config = dict(
    hidden_size=96,
    moe_layers=[1, 2, 3, 4, 5, 6, 7, 8, 9, 10, 11, 12, 13, 14, 15],
    lr_router=0.00322,
    tie_word_embeddings=False,
    init='uniform',
    learning_rate=0.00466,
    schedule='wsd',
    batch_tokens=32768,
)
Below are experts of layer 7 (counted from 0) of a mixture-of-experts language model. Rows are named router (the router's row for the expert), gate (a neuron's input weights, with its number), up (a neuron's input weights, with its number), down (a neuron's output weights, with its number) and show model dimensions 0-95. Each number is 50 + 15 x the weight over its row's rms, rounded and kept within 0 to 99.
Before each expert's rows: "comes before" lists some tokens at least twice as common just after its tokens as in all text; "gets" lists some tokens that make up at least twice as much of what it gets as of all text. This comes from a sample of Wikipedia text that the model never trained on. Tokens count by the router's weight.

# expert 51
comes before: " of", " to", "ed", "ing", " in", " that"
gets: "ing", "ation", " \"", "ations", "ion", "ions"
router:59 34 46 61 48 34 48 63 64 33 34 20 28 51 33 50 64 51 28 59 66 35 40 61 37 52 34 48 83 71 58 32 54 32 40 02 32 45 54 56 64 76 35 59 55 45 35 48 18 47 71 64 59 59 48 43 39 30 31 59 65 48 52 61 70 44 48 25 68 43 35 58 36 60 42 57 43 41 64 72 30 57 73 47 61 30 63 39 57 56 30 17 34 42 49 43
gate5:37 68 44 45 25 49 49 52 54 22 30 61 52 33 55 57 27 52 52 45 42 99 36 39 45 42 35 33 55 44 51 40 35 41 30 64 54 71 60 27 56 38 42 53 52 42 14 44 69 45 34 43 36 43 64 64 47 81 45 60 66 12 50 48 38 54 64 56 78 38 53 33 58 54 22 61 24 42 39 30 60 43 58 69 50 46 51 48 59 65 29 49 71 24 28 56
up5:47 55 50 46 43 49 72 42 86 61 25 34 51 36 68 67 44 26 62 42 55 36 53 46 57 39 54 26 36 43 86 44 48 73 49 48 13 55 81 44 23 37 61 63 41 74 41 35 57 40 39 42 33 49 62 57 60 30 65 48 58 50 48 63 79 46 51 58 56 44 42 55 60 73 37 62 53 51 44 41 89 30 76 51 58 33 75 40 40 47 61 73 30 46 59 25
down5:54 48 73 57 76 44 50 80 58 38 57 31 67 50 38 23 56 63 49 77 50 39 60 63 70 72 51 37 61 56 70 29 51 50 31 68 41 48 64 68 54 27 41 50 26 52 41 53 38 56 34 70 67 40 34 35 72 39 51 66 64 73 30 78 56 15 55 36 57 61 40 38 35 50 67 66 56 71 47 65 63 60 54 51 46 36 70 46 64 41 73 63 42 85 44 26
gate6:56 75 73 78 60 38 58 46 51 71 54 39 61 61 63 39 49 34 32 22 51 46 56 85 50 53 36 75 27 50 65 31 81 41 40 53 51 43 72 36 51 53 54 43 23 13 48 61 54 52 47 45 55 42 43 38 51 46 55 40 07 42 75 33 42 40 35 57 58 46 33 73 64 47 52 43 51 31 31 58 41 60 25 46 48 50 51 39 38 66 37 77 84 52 64 57
up6:58 56 32 37 61 46 31 50 67 33 35 18 46 59 48 41 40 45 65 51 49 80 63 58 32 45 55 42 37 35 33 46 30 55 83 43 29 42 65 84 49 28 25 26 60 64 65 47 66 46 50 32 58 60 50 82 55 11 40 46 15 69 63 35 42 57 67 41 46 50 40 35 44 54 65 67 59 32 38 28 61 49 48 43 53 45 39 52 31 35 76 43 34 56 64 59
down6:83 88 65 46 72 30 58 39 54 56 57 35 43 64 33 53 61 19 39 43 55 39 54 55 65 76 29 51 54 58 74 34 43 43 33 33 53 40 42 54 62 56 24 39 52 20 34 41 55 43 39 46 48 46 71 40 55 53 57 31 20 41 35 43 36 46 31 48 45 59 57 41 66 54 53 70 34 35 50 46 40 50 17 21 47 56 51 89 33 75 61 27 61 65 50 65
gate7:21 47 31 47 48 68 29 59 26 75 35 64 36 30 37 20 41 53 43 67 47 53 82 54 34 38 20 27 59 44 62 52 40 31 60 54 29 53 55 51 48 54 63 36 12 44 38 61 50 40 37 53 47 51 56 47 54 41 58 35 53 51 57 39 47 84 62 66 34 48 67 69 87 40 51 55 55 42 32 41 32 45 68 11 50 36 43 67 63 35 52 55 62 58 24 50
up7:71 79 36 44 62 42 55 28 58 45 69 52 52 62 40 50 48 74 44 81 78 62 54 38 30 83 42 36 37 48 32 73 84 49 36 36 45 65 79 46 60 83 58 38 67 49 47 59 36 64 50 41 43 68 73 83 46 37 60 39 51 40 55 32 60 26 38 45 48 52 48 55 47 30 47 51 33 28 60 55 54 54 72 58 34 66 25 68 29 64 50 43 45 69 48 59
down7:72 59 54 65 68 53 00 59 35 48 54 54 56 38 59 44 44 45 41 38 52 69 33 34 45 35 24 55 72 50 72 59 33 27 39 53 24 32 61 41 77 50 69 34 43 36 65 73 21 34 53 37 82 39 45 48 41 32 27 46 57 31 53 49 59 65 65 44 29 34 65 49 25 45 63 46 59 31 45 49 24 69 61 45 47 31 54 61 50 36 40 62 29 58 33 52
gate8:52 56 46 71 64 75 47 49 64 61 49 39 55 47 50 65 50 61 53 63 97 54 39 54 61 52 27 33 58 41 53 34 64 45 44 39 77 29 39 52 54 61 72 62 46 33 35 38 24 66 30 50 47 37 15 37 25 36 29 42 43 48 46 65 56 57 26 80 44 49 63 57 27 56 65 56 93 36 52 27 48 59 59 46 41 43 80 50 77 52 47 63 51 71 44 35
up8:57 56 46 64 69 33 55 42 59 23 63 54 57 63 67 67 34 34 57 51 42 93 77 36 37 29 79 50 27 42 87 59 40 36 60 53 49 47 56 65 57 46 43 31 63 52 51 32 19 39 15 69 29 60 60 59 54 36 45 58 54 58 77 51 50 71 55 30 42 43 58 40 69 32 43 72 26 69 43 36 47 47 56 67 55 53 54 47 53 48 38 25 36 60 78 54
down8:41 53 38 22 55 33 56 42 70 58 70 50 59 55 46 70 42 66 48 43 57 44 56 30 46 48 68 43 54 49 46 48 53 42 35 46 38 40 39 61 37 58 70 55 71 61 35 38 56 52 59 32 40 54 53 60 64 48 57 62 34 70 28 34 46 56 40 34 34 19 33 42 75 38 60 61 27 50 08 57 79 70 43 83 51 18 58 45 17 44 31 56 34 33 65 89
gate9:77 38 45 31 69 19 47 29 65 53 69 45 58 36 24 31 22 39 47 53 54 35 31 64 54 46 67 40 71 43 64 59 68 42 39 51 73 40 69 70 43 55 57 49 46 58 34 67 52 54 50 48 31 32 33 46 47 24 14 38 81 64 41 48 31 54 65 66 21 70 31 45 47 52 51 47 51 57 41 41 83 26 52 63 52 27 49 74 53 25 44 61 53 57 42 40
up9:43 52 42 63 32 70 62 49 48 57 56 52 49 77 48 34 49 33 53 57 52 08 48 46 44 52 62 64 55 67 64 28 57 55 80 57 15 51 59 58 59 36 69 79 64 61 77 36 64 62 24 30 57 37 43 64 42 53 48 54 31 62 57 64 49 57 39 32 59 09 45 44 74 74 58 40 43 51 33 40 66 67 46 66 39 49 43 19 46 64 37 31 60 59 70 76
down9:30 49 21 60 48 82 68 80 51 71 46 16 51 57 45 59 53 47 31 48 44 70 46 41 50 37 47 57 33 45 55 71 54 61 56 50 35 45 45 28 52 43 61 41 48 72 19 49 41 59 54 87 43 37 47 53 46 37 45 37 34 74 42 18 43 50 58 60 65 65 70 13 56 66 41 65 69 84 21 28 48 64 50 48 57 49 79 44 34 49 51 40 46 40 52 39
gate10:45 42 55 40 72 29 47 73 76 44 51 37 76 32 50 58 18 44 50 58 54 48 54 83 42 47 79 34 43 49 47 35 68 27 50 36 79 51 33 71 59 31 59 71 66 38 52 27 44 61 46 33 57 51 52 55 55 36 53 54 31 61 51 58 50 63 72 51 60 44 43 34 76 71 35 18 46 78 45 23 33 49 64 48 66 47 75 61 69 77 37 68 58 55 37 62
up10:47 52 50 79 40 45 28 47 42 69 23 51 30 28 50 48 57 52 44 14 56 42 53 57 34 70 44 41 78 29 69 33 45 41 39 56 48 52 53 59 43 69 49 52 54 57 22 28 59 56 44 69 54 38 49 28 12 60 73 24 52 60 37 71 66 49 33 42 55 76 64 74 13 40 52 70 57 68 40 62 32 53 47 58 89 55 51 40 45 54 33 65 46 57 50 55
down10:31 58 61 51 77 43 58 72 39 63 44 49 28 38 50 48 59 60 27 51 61 69 45 73 70 77 60 63 69 49 62 25 62 38 74 42 50 57 43 51 38 46 65 72 50 69 50 57 87 36 46 60 39 62 75 43 22 47 61 51 76 65 21 58 71 45 46 60 51 52 46 42 66 71 60 61 16 31 75 36 44 43 40 68 37 50 44 21 37 61 31 38 56 44 28 51
gate11:61 75 51 46 36 47 43 51 36 42 25 42 46 75 57 67 66 38 48 31 37 50 29 42 57 68 49 48 74 45 40 32 69 68 52 60 41 70 83 27 43 51 03 41 59 61 60 69 48 88 69 64 52 57 41 60 48 58 13 68 61 26 47 66 47 63 57 57 28 59 61 64 50 47 44 53 52 49 48 47 50 38 65 65 64 24 78 70 51 52 36 36 65 68 57 37
up11:65 50 43 25 80 65 76 28 20 48 49 35 45 77 56 27 30 60 80 51 35 38 32 59 47 23 49 62 29 24 47 53 49 63 72 66 59 58 57 36 55 37 42 65 54 05 39 40 43 48 56 36 39 69 57 62 33 65 36 47 59 35 67 64 46 56 25 37 48 71 57 59 43 57 31 48 44 39 63 50 47 46 51 58 57 56 33 51 53 42 19 72 34 77 60 55
down11:66 47 23 53 29 32 68 58 61 56 31 58 37 67 45 52 33 70 44 51 43 53 48 51 51 59 54 60 55 76 85 39 51 65 41 60 46 19 87 63 45 44 35 61 50 37 57 86 48 71 55 57 29 59 29 64 58 48 38 55 66 53 52 57 36 34 50 61 36 57 26 56 45 66 34 60 98 44 50 43 44 47 88 57 21 36 39 42 40 48 35 46 45 60 60 73
gate12:49 58 51 65 59 42 31 67 48 50 38 43 72 65 62 43 61 60 80 81 58 47 64 76 64 39 65 39 58 27 64 18 62 41 50 00 54 63 48 81 35 43 19 34 42 48 41 64 49 40 48 66 55 38 71 55 46 49 59 63 33 51 58 15 54 68 47 53 51 67 55 45 47 36 13 42 39 81 44 62 55 35 50 33 56 46 35 50 46 45 45 45 66 53 65 70
up12:63 57 39 57 64 44 28 48 56 58 54 72 24 55 70 42 57 63 55 48 42 55 37 47 77 26 77 54 65 48 54 23 68 46 47 49 43 38 78 73 44 69 76 30 47 68 39 25 57 38 53 74 53 58 55 34 70 49 76 67 58 58 67 45 35 59 57 40 39 41 37 62 60 61 77 25 69 26 55 74 14 50 59 42 79 35 54 49 60 50 32 30 43 52 48 32
down12:43 49 69 79 68 23 74 33 26 56 59 83 35 66 28 54 73 36 63 45 70 52 49 48 63 56 61 50 60 30 49 34 47 43 61 43 66 28 27 29 69 56 51 41 37 64 48 57 75 46 34 46 36 61 67 74 57 38 26 49 40 35 71 49 47 51 35 62 47 54 55 71 53 34 72 81 31 43 62 37 29 52 34 47 47 33 74 72 68 45 44 40 38 43 29 68
gate13:39 36 40 32 26 38 36 48 52 34 51 59 31 66 85 61 41 36 28 55 74 50 39 73 64 57 36 64 63 28 64 29 35 57 38 54 58 65 61 53 61 58 64 48 38 56 25 47 39 67 38 34 32 79 55 60 10 64 57 35 50 50 51 54 54 50 67 27 68 41 64 45 62 54 25 48 44 41 51 56 48 72 61 72 48 27 51 50 33 59 89 67 26 46 66 67
up13:63 83 42 55 30 77 78 86 22 65 51 60 53 48 43 42 46 61 51 47 57 69 68 56 59 47 42 75 46 41 23 35 53 67 59 36 56 62 50 73 68 49 49 51 50 56 68 42 43 55 42 65 46 36 55 37 42 48 65 64 60 21 53 65 52 24 56 34 39 67 28 17 66 61 66 45 50 31 35 80 48 38 67 57 55 44 27 48 60 92 56 67 41 43 57 47
down13:71 54 64 69 36 90 25 52 47 78 50 63 42 48 49 59 44 51 21 69 35 49 60 69 61 45 56 67 47 49 46 56 52 26 35 67 31 62 36 42 54 58 63 38 66 41 24 49 64 81 57 61 32 43 49 18 49 73 49 48 57 67 65 52 57 23 44 58 35 42 40 14 66 68 62 55 33 72 70 84 44 48 29 38 38 50 65 45 62 61 52 48 42 28 49 57
gate14:74 47 70 42 35 51 81 56 59 68 46 44 29 79 56 57 61 51 59 28 58 50 45 59 43 50 45 61 44 53 53 78 56 53 49 27 44 66 26 67 47 75 46 60 66 34 28 57 27 23 60 46 67 77 54 49 48 44 58 44 55 46 54 58 31 56 34 45 37 53 19 49 69 70 57 69 71 36 82 54 37 33 64 50 33 25 50 38 64 83 32 20 54 71 59 58
up14:59 56 38 34 69 52 56 52 44 68 05 59 33 48 69 30 60 70 49 59 63 35 54 45 71 44 38 48 39 50 89 42 41 85 47 58 71 58 42 26 57 09 50 32 47 49 53 49 56 45 43 32 56 31 64 47 64 42 57 43 74 39 37 46 26 30 34 58 52 71 62 43 38 43 65 39 65 52 55 63 56 61 69 34 58 68 55 87 38 47 72 25 51 54 59 49
down14:57 73 15 46 29 52 32 81 43 32 54 34 43 26 64 65 76 65 41 59 36 46 54 31 61 51 38 43 28 50 39 45 74 57 51 25 26 70 54 68 72 48 30 30 50 36 46 51 26 50 45 46 48 28 51 57 53 59 38 60 29 63 76 15 39 57 48 60 51 42 32 33 58 63 61 57 34 34 62 43 41 56 58 48 42 51 65 75 73 46 42 37 60 34 87 43
gate15:41 61 62 31 38 57 17 50 49 80 28 48 68 76 55 52 52 52 60 49 76 62 67 56 45 32 55 45 22 56 35 42 43 47 60 43 42 58 30 27 73 37 13 32 60 34 33 52 44 49 44 22 44 69 60 69 53 45 39 53 30 21 49 65 27 61 58 52 48 44 22 39 41 51 30 61 85 60 45 60 68 62 68 46 40 30 57 55 64 74 74 51 67 53 51 53
up15:35 45 75 77 43 65 57 38 49 42 45 61 64 61 68 61 63 52 58 50 33 42 37 61 36 44 62 34 79 37 48 61 47 37 75 70 71 13 27 45 72 52 52 31 36 73 76 57 58 33 55 48 43 66 80 53 25 63 61 61 36 49 57 50 89 64 36 45 49 67 40 56 35 42 70 19 73 50 52 76 41 54 64 53 65 46 66 46 40 41 44 21 54 47 59 49
down15:67 42 45 65 16 64 47 41 46 31 35 51 81 57 36 69 46 48 38 62 28 48 32 52 24 38 40 39 69 42 62 64 14 47 24 59 47 36 45 57 69 76 43 62 42 34 57 51 43 62 77 42 80 65 60 55 43 55 34 35 21 25 57 40 57 43 53 63 46 69 79 53 63 76 70 69 36 62 64 56 28 35 73 30 50 43 56 65 36 63 64 47 50 53 41 53